{
  "num_hidden_layers": 10,
  "hidden_size": 128,
  "n_experts": 256,
  "balance_bias": false,
  "router_logit_norm": 2.0,
  "shared_expert_gate": true,
  "vocab_size": 8192,
  "batch_tokens": 65536,
  "train_tokens": 395700000
}
Below are experts of layer 4 (counted from 0) of a mixture-of-experts language model. Rows are named down (a neuron's output weights, with its number) and show model dimensions 0-127. Each number is 200 + 30 x the weight over its row's rms, rounded and kept within 0 to 999.
Before each expert's rows: a language model's description of what the expert responds to. This comes from a sample of Wikipedia text that the model never trained on.

# expert 7
Description: Modals and proper-name adjectives. Modals and infinitive to before a verb (must, would, to have), plus capitalized name words like World (War), United, National, British.
down1,225,187,197,170,238,169,213,250,243,215,225,177,172,208,167,174,184,203,242,223,159,184,208,201,145,261,213,197,197,141,198,212,217,187,210,216,148,238,156,156,172,213,242,162,235,201,153,240,188,239,202,187,212,229,174,176,207,247,159,236,237,195,168,182,115,160,203,232,248,178,247,155,207,202,240,203,186,189,211,202,255,189,196,174,162,198,159,161,210,196,221,220,150,226,226,187,271,152,237,197,194,196,196,167,162,190,186,184,204,200,175,223,169,166,180,207,237,175,159,230,201,184,215,162,174,172,225,174
down2,241,187,243,162,231,195,164,233,208,174,182,236,238,236,233,178,175,180,249,180,215,176,221,190,193,230,193,190,172,222,151,181,188,134,164,234,202,178,209,275,191,185,178,170,186,220,219,219,208,220,214,199,183,186,201,187,230,234,216,185,213,109,191,158,185,239,144,184,227,190,160,230,171,150,203,213,178,168,182,212,225,192,235,205,218,171,184,206,202,152,148,209,146,217,147,188,176,218,214,148,221,220,143,173,188,209,172,189,136,216,212,244,150,204,197,207,208,156,141,197,212,169,217,161,188,150,215,234
down3,211,204,215,196,185,228,189,196,173,192,153,166,225,203,203,210,173,217,221,180,205,205,186,185,176,163,209,241,219,191,153,186,204,182,204,215,209,210,164,179,189,193,224,219,227,228,248,266,274,240,231,214,215,258,244,181,209,213,200,169,189,227,211,177,250,163,256,213,183,166,153,219,266,177,232,265,205,226,168,200,196,175,216,229,230,132,173,217,216,231,144,177,186,158,230,230,243,195,217,180,219,193,267,191,190,176,159,242,195,212,219,186,177,224,271,132,214,183,255,191,175,176,189,150,223,196,213,202
down4,243,255,170,252,185,212,212,208,180,183,137,185,181,194,207,240,176,204,158,219,178,240,184,227,214,203,202,185,221,183,241,203,213,192,269,217,177,235,228,167,177,139,227,210,191,212,201,251,201,185,256,209,183,204,245,140,205,205,171,167,184,208,204,216,192,245,236,188,206,225,259,189,240,213,225,213,195,180,229,181,199,190,203,215,143,183,212,126,242,198,235,144,150,228,176,193,229,189,194,209,201,161,230,258,158,185,185,215,233,138,231,218,259,175,191,202,159,231,226,201,224,227,209,146,248,203,224,188
down5,210,198,222,197,228,193,210,219,196,187,221,193,194,262,188,235,204,163,210,148,184,207,218,195,197,197,190,206,166,168,194,166,190,221,206,231,163,229,174,217,209,184,212,128,165,165,196,238,186,192,248,158,251,168,154,220,224,131,196,156,188,247,178,210,221,195,189,205,169,248,169,136,230,225,185,162,170,242,141,255,237,198,184,161,173,174,223,199,202,189,164,127,189,192,201,236,184,203,262,249,213,191,190,194,152,237,223,158,217,211,224,179,191,195,210,168,187,197,203,186,239,187,272,181,205,133,166,221
down6,232,223,142,228,203,199,167,226,226,233,202,202,143,204,192,259,201,193,238,213,194,180,214,224,184,182,219,164,236,227,186,190,223,201,173,226,236,190,219,203,216,149,179,196,214,198,192,184,158,126,202,237,172,227,188,151,239,168,192,253,214,251,158,203,170,187,213,124,187,177,217,208,206,175,153,206,145,159,182,182,181,201,232,169,182,231,168,198,195,277,241,208,174,191,245,209,181,185,179,231,220,144,222,222,252,189,180,200,235,225,235,207,235,174,209,156,196,172,189,203,211,209,116,230,242,201,189,148
down7,229,216,120,233,194,186,213,195,193,170,225,235,225,199,189,216,190,246,196,161,188,222,169,187,213,221,207,220,200,138,229,167,233,180,143,210,265,205,182,207,202,181,234,227,180,151,191,226,183,241,219,196,216,215,139,184,186,242,218,195,117,201,229,220,196,252,186,149,225,223,202,266,215,185,246,219,241,204,152,210,211,188,224,211,232,212,224,241,168,174,231,201,187,193,181,192,239,159,212,181,176,143,216,208,174,189,227,196,228,163,182,253,210,112,214,251,174,189,237,197,183,189,179,208,246,227,193,197
down8,246,183,219,256,235,244,228,214,195,194,233,198,158,155,198,153,179,161,215,205,247,211,177,204,243,256,192,154,184,205,187,174,226,187,196,261,211,190,177,220,186,151,157,241,183,168,207,149,153,117,206,221,245,220,202,212,203,136,204,222,179,169,212,193,248,210,204,169,184,190,179,172,217,238,221,136,184,166,173,153,264,211,243,190,183,203,243,144,221,178,195,216,196,200,209,235,202,169,249,161,239,196,191,235,170,182,177,158,216,205,251,193,236,206,190,194,223,206,216,229,219,214,200,196,185,179,249,202

# expert 16
Description: Capitalized name beginnings. First word pieces of capitalized proper names, places, people, teams, often after a pipe, dash or comma, such as San, Nord, Nik, New.
down0,162,178,203,206,175,227,238,162,220,194,247,207,144,223,247,199,217,228,228,233,185,244,179,172,201,235,213,223,182,216,186,210,189,227,254,185,185,224,226,209,140,219,204,236,196,211,224,212,189,225,204,210,203,183,190,186,213,158,218,209,227,224,225,208,196,175,171,186,239,253,255,190,230,241,237,212,267,209,202,206,226,215,183,208,142,253,121,171,190,240,195,169,225,206,205,186,204,216,200,216,244,142,206,194,172,241,181,218,171,224,200,162,248,272,202,153,212,233,150,154,212,150,143,197,175,231,147,188
down1,216,173,198,193,140,232,196,277,229,173,146,193,187,220,200,221,209,198,168,181,178,161,215,217,247,206,199,281,183,178,223,186,212,154,216,192,208,202,164,187,150,192,212,151,235,230,169,268,163,248,240,192,210,202,195,204,205,209,142,149,175,193,220,204,183,204,158,148,224,208,162,207,179,216,243,186,194,173,191,219,187,187,235,216,225,233,143,165,171,187,171,193,201,202,193,209,170,212,236,188,213,268,226,192,200,254,186,179,233,247,195,175,182,173,164,256,156,187,161,250,195,206,191,232,170,145,226,202
down2,188,213,212,186,258,211,155,221,193,207,206,181,252,159,226,147,169,150,211,232,144,176,188,226,212,211,157,207,175,244,223,184,167,223,210,163,168,224,265,207,190,217,256,232,167,191,154,193,168,150,208,211,230,216,219,162,237,206,200,223,231,211,190,156,235,255,213,203,116,214,212,174,227,236,222,225,219,171,249,184,219,173,145,177,200,185,230,204,192,208,240,191,226,151,219,220,211,167,210,161,251,209,208,169,192,262,220,211,209,205,213,192,231,251,193,165,209,218,192,163,235,179,161,179,246,177,224,232
down3,289,239,206,198,156,179,244,194,219,171,191,210,181,179,183,165,195,211,211,186,184,220,209,168,176,180,164,165,197,180,221,155,211,172,170,180,186,212,193,241,192,139,169,223,161,213,248,219,216,179,182,156,213,221,167,138,189,205,229,203,191,203,162,233,256,202,150,190,257,224,202,161,242,169,193,192,203,202,210,215,209,205,206,193,169,163,213,200,231,189,192,207,173,222,153,198,198,141,187,167,136,199,198,189,185,184,157,172,272,159,230,210,190,163,168,205,252,258,162,224,177,171,197,195,206,163,141,268
down4,219,192,173,200,202,193,198,236,204,209,172,224,163,203,205,186,162,232,198,186,210,165,177,165,132,160,181,222,216,198,230,166,182,218,243,187,172,225,195,192,208,182,204,189,215,193,222,256,134,267,224,206,186,224,192,235,231,167,188,223,218,219,183,250,221,207,175,215,257,172,198,248,194,236,202,186,169,229,130,218,177,191,227,271,219,218,121,223,177,247,209,230,190,170,189,143,160,198,233,186,257,146,215,193,170,202,195,139,194,182,195,237,215,215,242,199,199,240,191,202,140,224,236,196,242,246,168,184
down5,180,187,187,197,177,221,181,205,191,194,168,172,124,198,234,216,204,165,137,242,244,195,203,228,225,183,190,186,207,170,206,207,188,272,177,196,194,170,157,167,201,249,234,148,246,223,203,214,227,184,180,158,159,204,144,162,199,192,139,217,225,205,233,235,178,259,173,226,145,222,201,184,179,202,198,214,160,221,160,180,213,236,197,222,242,187,221,231,216,157,140,187,171,181,155,217,209,192,183,211,214,236,208,212,236,219,153,191,246,245,120,198,269,149,186,178,193,216,229,177,217,204,216,167,195,192,185,197
down6,187,177,206,228,241,209,150,239,166,210,231,238,169,169,170,180,196,184,213,202,222,206,177,221,196,220,197,181,187,191,242,163,157,170,172,209,181,241,188,242,155,190,196,196,177,222,157,196,154,192,236,235,190,253,269,154,198,225,247,150,176,173,230,215,258,198,256,236,239,204,206,185,165,167,214,218,216,211,181,253,182,245,198,213,186,224,168,232,183,227,153,224,230,263,222,171,215,216,226,213,160,173,219,171,197,175,172,246,205,215,193,176,210,228,199,197,128,169,177,183,189,187,244,144,216,270,182,171
down7,179,216,195,176,210,223,242,188,172,200,237,197,193,214,241,201,218,156,156,190,177,189,177,166,207,228,197,172,231,178,198,205,211,212,263,230,178,202,238,201,179,204,202,209,186,217,118,168,200,184,185,146,219,145,179,137,232,197,118,203,195,205,241,223,182,228,205,242,243,214,137,152,209,133,149,210,202,155,217,246,185,215,203,199,183,194,198,228,248,252,226,250,239,201,184,161,201,207,180,210,184,177,191,243,216,203,205,236,253,201,211,192,196,199,168,153,195,205,148,218,168,230,137,202,217,188,256,231

# expert 52
Description: Verbs after subject. Verbs after he or to in biographies and sports prose, like wrote, played, signed, do, plus Cyrillic, Greek and Thai letters.
down0,223,202,265,217,201,245,173,244,226,191,227,192,169,172,218,168,201,196,207,178,243,241,241,180,220,210,162,181,226,202,181,180,177,215,239,223,164,152,183,210,195,221,225,180,190,227,177,185,226,227,244,200,169,172,190,217,197,215,166,227,148,159,240,237,139,184,153,184,184,210,188,242,160,183,190,224,158,218,211,225,215,150,199,226,196,251,167,175,182,259,176,165,197,238,192,223,163,235,236,171,156,186,202,214,202,220,243,195,208,163,220,198,182,196,207,163,182,213,179,214,210,165,301,162,232,195,114,231
down1,242,228,227,145,187,160,188,183,215,200,164,221,228,190,219,176,172,152,196,159,169,207,178,182,190,237,179,176,256,166,211,211,143,216,167,224,193,171,233,209,189,178,169,189,160,189,211,165,187,184,165,186,199,192,191,253,153,203,180,244,164,181,255,225,201,183,200,204,207,215,202,197,217,182,206,252,244,202,170,142,206,250,236,219,201,218,165,121,193,192,211,195,205,166,151,155,211,241,156,205,197,211,158,170,253,225,201,248,135,176,171,253,196,172,137,202,170,210,177,175,205,196,215,261,155,209,226,198
down2,214,148,255,183,210,165,121,199,205,247,211,174,249,253,215,142,259,210,227,201,211,189,181,242,248,220,209,225,157,137,206,200,252,202,175,213,207,225,175,215,169,142,222,239,223,249,176,146,209,180,189,191,184,220,210,213,191,161,240,181,258,237,223,208,215,144,177,207,220,236,221,180,180,203,182,203,225,211,199,172,222,215,212,225,262,210,202,225,209,202,183,214,196,205,189,167,165,178,163,182,222,169,244,185,178,232,208,200,165,198,172,256,200,196,224,164,196,156,189,233,219,212,170,151,215,277,216,202
down3,228,256,206,235,215,157,174,198,176,193,212,197,176,218,189,198,208,214,215,212,250,206,179,187,227,202,203,147,170,215,192,168,229,244,219,174,203,252,208,131,215,182,169,216,207,248,158,214,182,210,165,226,232,211,187,218,224,185,259,241,254,258,167,181,169,195,202,140,236,133,217,206,194,242,247,225,246,230,234,263,225,194,213,213,178,237,168,197,213,139,192,126,219,205,211,195,207,154,239,222,173,212,223,205,231,230,195,200,203,187,239,219,212,196,178,191,232,248,197,214,211,199,230,206,242,212,251,134
down4,195,144,180,195,203,163,186,195,181,181,139,189,277,189,202,207,168,178,176,200,186,206,191,148,169,246,246,181,183,189,242,144,215,209,160,188,230,254,156,242,194,228,244,171,211,188,192,254,177,213,227,193,216,157,216,185,213,190,182,192,219,207,209,207,279,180,192,190,177,120,124,182,190,215,160,182,197,226,178,189,224,266,148,203,247,256,223,222,202,207,221,252,218,215,218,247,194,194,180,194,224,177,233,159,230,200,172,210,175,194,190,207,196,188,244,183,222,236,165,243,151,198,201,217,204,202,170,216
down5,176,171,259,165,202,198,207,183,226,233,232,175,160,232,153,208,202,188,206,243,207,238,182,205,205,180,175,215,196,234,225,144,117,192,187,234,185,154,210,186,191,241,205,187,217,151,178,185,227,216,166,198,182,240,235,219,187,225,176,208,160,228,167,233,175,188,176,198,202,227,238,216,151,228,180,177,189,154,164,183,200,268,227,234,162,186,163,246,218,210,188,204,220,223,172,185,175,241,160,186,192,218,170,161,231,164,154,297,189,171,160,167,198,248,167,222,202,225,178,214,186,153,213,205,169,250,194,229
down6,181,201,210,212,212,191,248,202,188,184,191,249,195,175,152,259,203,238,213,223,179,192,234,215,196,203,198,218,152,207,184,225,242,230,210,262,146,211,203,196,236,196,154,254,211,229,215,212,198,257,258,173,231,241,232,210,177,158,181,201,178,178,212,221,205,199,220,205,192,203,158,176,208,147,168,209,202,242,268,225,185,212,173,208,135,214,258,219,167,213,259,195,170,196,254,213,190,179,179,200,161,209,231,201,254,225,180,210,211,219,170,202,211,144,205,214,205,216,100,185,211,245,207,174,193,168,155,162
down7,212,213,157,229,214,196,221,214,248,214,200,227,235,227,256,149,186,185,215,198,244,168,176,178,238,186,170,198,178,239,157,234,189,247,207,204,219,251,165,188,233,293,178,199,210,196,216,190,167,195,210,180,183,204,191,263,290,206,218,251,176,228,218,171,134,207,223,220,222,173,218,235,284,238,245,199,159,184,216,181,158,219,175,212,240,197,153,247,199,228,218,222,198,187,165,192,202,212,163,186,189,186,198,169,208,196,245,184,236,211,190,196,184,149,229,175,147,211,196,216,199,177,190,210,256,200,200,197

# expert 29
Description: Mid-name word pieces. Word pieces inside foreign surnames and Latin species names, often accented letters, such as ruf-ic-ollis, Christod-oul-ou, Hind-em-ith, Gísl-ason.
down2,217,154,218,160,140,235,184,196,200,242,200,126,212,182,153,229,283,188,204,206,189,212,217,185,205,190,175,158,216,159,200,215,213,187,223,141,177,216,222,132,240,234,195,244,180,200,143,172,225,195,188,150,202,163,216,216,202,187,185,211,139,206,208,203,120,195,234,254,182,203,209,148,201,160,165,165,208,210,150,247,231,220,241,168,221,149,186,216,208,242,221,245,178,168,217,175,221,211,206,203,226,154,213,205,203,233,207,208,166,242,195,186,235,216,153,221,207,212,200,195,188,200,153,208,225,214,169,184
down3,177,160,222,210,225,211,202,230,201,209,177,164,226,173,225,192,168,206,205,219,240,193,181,257,265,231,168,192,209,166,157,178,156,183,233,212,180,144,230,210,170,183,134,235,184,165,257,191,188,212,246,186,175,167,190,143,207,243,181,201,171,258,248,185,277,209,231,196,153,204,200,181,204,226,176,153,177,207,215,210,184,150,202,207,255,227,257,169,197,182,151,198,223,228,248,170,228,242,185,190,198,200,209,225,211,182,182,195,208,191,236,185,257,199,203,183,173,155,213,222,188,134,220,208,161,208,151,176
down4,155,180,150,220,200,193,216,140,198,206,203,183,174,196,161,222,170,172,208,240,153,228,148,178,154,168,150,181,168,188,220,197,205,223,236,164,181,273,209,191,201,210,232,207,202,213,158,196,212,213,203,257,170,241,203,123,270,229,208,106,194,208,174,208,182,156,173,195,187,223,201,180,234,219,210,222,175,175,192,179,180,228,197,179,171,211,215,174,175,224,252,198,173,192,151,235,166,233,218,231,186,201,218,218,185,219,170,246,234,258,199,206,211,207,202,220,166,203,150,150,166,188,216,250,167,221,178,172
down5,193,173,231,236,220,183,286,198,226,198,167,218,153,173,179,241,179,201,187,180,222,178,179,166,240,219,241,179,221,161,239,237,208,255,238,187,170,251,213,202,232,157,198,254,194,203,220,228,187,212,224,142,190,217,183,189,199,218,198,164,173,159,209,123,158,198,186,213,197,211,211,191,202,212,222,211,204,245,218,201,216,201,165,192,219,167,189,218,212,183,249,226,141,244,232,244,179,175,194,211,186,232,144,181,187,200,216,156,216,258,195,231,152,207,200,151,192,246,209,150,184,210,214,243,200,282,225,177
down6,125,222,211,125,210,204,174,194,201,202,207,201,180,198,196,199,203,199,181,195,200,243,187,209,218,175,205,161,204,190,208,216,178,146,181,215,219,247,209,244,205,222,228,185,217,206,171,210,200,218,181,187,200,202,162,207,144,202,181,186,166,291,206,222,228,226,122,208,206,210,189,142,192,225,188,176,208,132,260,180,229,244,201,166,246,161,196,221,225,248,194,202,195,189,207,227,207,202,183,192,209,167,241,230,203,235,171,261,142,181,208,236,225,167,185,149,230,141,204,202,239,283,208,189,152,173,191,189
down7,220,188,170,233,173,252,219,243,199,206,204,185,245,201,161,216,189,192,154,181,261,197,194,236,210,192,176,139,204,256,162,210,216,221,131,207,251,173,181,222,149,202,180,199,197,200,193,175,252,219,182,192,227,166,216,178,175,156,217,232,179,144,164,215,180,241,194,204,202,209,195,215,226,196,212,219,194,224,177,210,260,188,198,249,191,176,217,153,194,209,199,200,237,218,247,262,222,183,197,175,217,225,207,179,213,207,199,209,82,151,249,216,260,161,219,183,177,209,159,229,161,221,205,181,210,179,170,225
down8,204,203,147,178,235,204,266,183,159,233,166,233,227,182,189,176,161,240,181,198,241,267,209,234,171,186,183,227,171,241,168,266,144,216,196,203,204,211,203,215,183,232,174,257,215,202,198,220,216,230,191,230,221,269,140,154,160,244,190,176,215,192,268,204,234,189,202,167,191,220,185,195,236,200,191,220,175,174,217,204,210,211,171,193,262,198,233,152,205,171,166,234,206,169,167,176,222,147,176,193,158,179,202,224,167,234,228,171,230,212,160,196,218,219,178,218,178,244,208,175,178,214,135,215,221,216,200,159
down9,198,214,203,195,201,185,191,244,222,219,215,203,194,165,196,220,252,217,202,192,243,202,177,203,244,166,182,197,172,163,191,212,234,212,271,167,247,206,192,160,216,190,177,161,228,138,235,226,175,180,186,207,238,210,216,225,184,159,236,136,245,157,110,174,237,181,214,297,217,191,166,203,175,217,208,173,173,238,197,211,168,198,167,215,181,193,232,223,216,176,180,224,165,227,202,196,169,176,166,221,225,257,220,150,217,200,168,165,218,189,170,212,201,213,257,277,170,209,220,231,193,193,250,204,215,235,195,214

# expert 51
Description: Personal given names. Given names, middle names, initials and name fragments in people's names, such as Robert, David, Jane, quoted nicknames like "Ted", and initials like I.
down2,196,208,171,244,151,172,240,199,207,187,144,161,190,192,223,174,291,202,167,179,213,231,239,145,223,209,203,205,209,155,239,235,202,217,250,175,193,165,222,221,192,234,167,204,202,202,242,183,188,172,217,208,214,202,172,199,217,159,184,158,208,144,246,252,183,173,170,210,167,185,168,220,174,140,213,256,215,216,179,213,190,232,174,150,223,191,271,193,219,240,215,243,253,230,175,231,183,179,166,153,251,169,218,210,212,184,187,186,250,180,185,182,181,170,148,200,219,230,217,212,192,200,164,217,166,211,152,214
down3,142,156,208,229,186,160,225,229,229,173,169,191,193,149,171,218,238,177,188,221,214,213,163,157,211,222,192,208,213,177,198,155,211,208,239,217,186,220,235,217,207,223,165,151,214,172,158,245,205,208,148,249,155,189,180,256,201,146,200,158,173,164,164,220,249,178,184,197,190,226,203,212,213,221,165,225,186,197,138,231,256,199,157,215,250,175,188,232,232,198,149,188,180,199,205,214,172,186,143,175,177,176,150,171,179,214,189,172,218,163,186,207,192,196,237,148,142,237,206,245,229,203,248,210,172,207,264,206
down4,185,150,185,153,146,197,213,199,208,218,140,181,191,143,181,159,188,235,212,213,193,222,219,187,213,226,172,211,214,141,160,204,224,201,226,310,154,253,215,208,196,192,180,182,217,162,229,131,201,234,202,195,213,207,196,219,209,213,198,170,243,192,208,187,198,158,187,177,211,193,231,205,254,177,239,134,218,187,208,218,281,220,176,206,162,163,188,239,196,202,188,190,213,201,161,199,221,196,181,198,190,178,159,189,191,175,219,253,193,206,242,252,227,163,166,203,189,239,210,186,197,239,169,179,134,186,150,230
down5,204,189,202,219,185,222,197,187,234,119,248,254,211,221,212,174,142,177,221,116,198,181,217,167,224,184,195,187,189,212,229,225,190,231,198,206,216,154,137,149,201,229,159,234,190,260,226,163,223,208,202,189,169,200,213,187,204,242,189,247,144,172,241,193,199,268,159,157,163,192,187,223,152,206,194,169,180,228,164,205,246,231,222,201,210,210,175,181,171,207,251,186,165,198,182,233,169,188,192,187,171,175,245,211,166,197,137,204,174,196,170,229,195,164,216,218,210,259,198,202,214,125,222,204,223,207,219,195
down6,201,186,229,247,238,220,275,198,237,205,225,182,151,224,226,217,141,204,175,172,176,210,215,193,207,204,207,186,208,108,170,157,190,245,219,203,277,214,159,152,240,174,207,205,164,189,199,213,245,185,226,196,243,187,200,181,155,183,213,193,198,201,166,196,224,201,260,245,183,245,193,198,190,206,179,175,164,248,162,191,264,216,190,195,180,228,195,223,205,163,222,178,216,201,207,161,174,225,201,200,216,256,200,197,150,213,206,235,268,163,188,202,244,162,234,155,173,190,160,178,201,150,165,204,185,187,238,188
down7,214,225,175,199,217,257,204,192,193,170,188,188,195,173,172,179,171,196,208,159,173,215,179,170,174,237,203,222,191,194,187,168,208,217,252,268,128,204,185,169,194,233,232,253,186,181,275,236,251,217,241,186,140,242,199,204,190,193,202,199,189,180,206,187,224,197,222,178,237,162,232,143,255,185,206,172,185,196,190,135,224,174,211,187,182,177,158,169,242,147,215,175,213,180,189,213,234,187,223,150,241,196,207,220,157,144,208,217,243,223,223,218,264,177,218,248,196,213,216,151,163,271,207,192,194,201,185,206
down8,212,186,162,247,223,208,221,213,186,184,193,230,177,181,196,218,217,233,216,211,230,154,150,203,204,246,164,193,200,258,215,177,212,185,181,178,176,202,177,140,184,225,211,222,233,184,229,210,255,191,204,267,185,211,192,145,223,250,200,147,240,277,248,212,199,212,137,109,239,198,219,209,186,186,201,173,220,194,166,152,235,199,230,239,171,209,192,171,186,210,181,243,219,174,223,213,235,186,213,201,153,191,195,180,147,205,205,207,229,186,196,218,197,216,173,265,168,226,221,166,249,250,204,167,215,147,187,195
down9,174,197,202,187,159,225,179,199,200,131,231,206,145,237,159,236,237,206,208,160,183,211,167,199,208,231,164,149,219,158,146,212,208,238,170,210,171,205,174,257,236,193,222,216,190,170,210,160,211,157,190,200,189,188,188,195,173,196,186,204,188,179,203,170,203,202,277,179,140,161,200,200,145,224,232,180,176,210,161,177,188,238,235,240,201,237,159,176,176,177,182,162,241,166,163,251,227,226,194,173,249,203,193,192,234,243,171,182,219,159,194,242,230,207,191,164,194,241,212,223,169,187,218,222,245,271,225,251

# expert 14
Description: Table row labels. Row-label words in Wikipedia tables, such as election party names (Conservative, Labour, Total votes), football positions (MF, FW), and stat rows (Passing yards).
down0,205,157,233,221,201,221,166,210,175,185,195,170,193,203,216,256,208,173,253,232,219,223,163,222,186,143,198,161,162,187,227,199,219,155,223,184,147,154,213,206,180,166,151,263,183,252,225,196,223,208,207,191,200,223,212,213,270,238,220,175,183,216,232,242,201,209,181,169,223,206,235,258,187,158,212,187,211,138,195,189,169,231,193,224,210,215,173,182,166,227,234,286,181,161,233,178,201,252,229,219,200,229,223,213,169,196,223,237,151,208,138,192,187,157,161,211,181,212,175,209,246,227,158,180,157,214,223,193
down1,186,219,184,211,227,184,251,169,157,191,194,155,197,239,189,178,182,234,203,181,227,232,150,203,232,205,142,208,189,252,199,201,215,172,158,209,213,206,212,215,198,150,189,260,165,215,142,197,172,149,220,198,158,244,161,184,175,212,264,227,201,244,197,240,207,239,197,190,228,223,198,182,213,216,209,240,196,261,173,163,236,228,219,187,176,215,194,188,213,183,241,192,150,241,254,167,200,193,177,241,240,156,198,188,131,205,221,165,168,257,188,185,192,194,157,220,237,177,242,137,175,174,231,211,211,227,226,170
down2,181,217,152,231,147,203,206,200,197,186,182,205,209,216,165,223,269,180,264,237,155,202,190,170,205,160,209,200,176,240,169,182,251,180,200,212,153,223,215,199,206,244,193,179,204,253,170,257,122,178,154,166,214,217,165,178,204,205,192,181,236,197,215,229,164,220,191,185,204,220,208,223,148,198,172,159,148,204,144,180,144,201,162,195,224,181,192,272,204,181,200,195,157,199,208,184,170,195,229,202,204,243,136,159,178,189,205,223,196,229,202,186,189,209,213,216,185,161,183,245,171,249,231,150,211,189,270,225
down3,223,196,201,172,161,182,247,165,233,190,220,183,163,198,239,206,199,217,221,126,229,192,186,159,221,201,222,151,186,172,184,175,163,192,225,191,186,249,194,237,241,220,202,189,181,241,200,174,203,233,191,237,205,208,236,191,188,223,175,273,230,228,179,230,229,224,212,171,213,240,205,161,208,202,208,190,201,250,222,253,252,263,184,212,278,230,151,244,240,235,173,174,241,178,184,174,183,216,219,172,152,174,176,211,203,138,209,216,195,204,167,159,145,212,228,202,179,216,200,167,207,218,237,181,255,256,222,187
down4,195,215,208,237,184,193,207,184,206,173,157,209,227,180,192,197,99,244,191,275,215,190,178,171,194,200,195,175,245,170,207,211,185,156,185,211,200,233,197,205,180,178,252,219,213,147,167,204,232,202,171,241,213,277,185,199,199,143,218,125,178,181,206,229,152,146,214,204,216,159,131,160,184,230,203,196,220,161,217,173,202,181,179,220,212,182,165,207,216,221,214,175,178,302,127,177,213,187,213,234,218,198,194,218,241,232,235,231,183,166,203,173,209,227,217,206,202,199,232,216,194,175,202,211,219,217,209,173
down5,238,206,222,163,211,195,232,213,176,185,200,152,244,221,215,205,235,233,171,180,197,177,232,162,162,244,200,184,210,193,206,213,203,212,176,172,223,243,209,164,151,211,201,240,254,230,209,196,233,189,207,222,231,249,208,188,188,207,216,156,186,176,224,227,217,215,144,230,181,239,184,199,228,192,214,156,154,186,205,186,233,170,180,185,203,262,200,198,241,178,264,243,210,232,98,170,225,151,208,229,234,145,198,177,245,213,223,235,174,254,186,237,190,170,214,217,192,120,183,230,242,228,167,205,223,226,210,218
down6,238,189,132,165,204,285,180,199,191,144,222,204,210,205,188,180,187,195,187,205,168,203,134,219,235,189,171,255,216,197,185,239,235,192,220,198,214,243,163,202,181,158,190,233,207,255,223,224,157,194,186,233,191,218,226,201,188,231,199,207,202,228,152,158,153,207,176,189,212,186,135,216,226,170,193,167,195,174,197,141,222,197,245,196,194,211,193,216,156,190,237,215,208,227,222,202,219,191,174,207,246,199,213,182,184,238,224,244,259,204,248,257,199,203,144,148,259,214,218,188,181,144,173,161,193,236,177,154
down7,208,242,212,195,166,247,181,198,149,168,166,220,199,194,171,174,218,186,257,175,185,191,224,237,220,155,161,230,200,198,219,170,194,195,242,227,236,194,211,233,240,169,185,174,160,216,189,215,257,247,182,268,183,182,203,169,174,242,229,214,208,154,158,235,229,218,161,208,238,170,200,172,186,233,195,114,191,195,249,165,243,198,168,228,241,183,190,210,212,192,235,223,246,234,191,214,155,242,135,158,214,231,178,210,190,236,172,226,177,227,204,188,181,190,233,166,222,224,218,269,234,169,174,189,205,228,184,184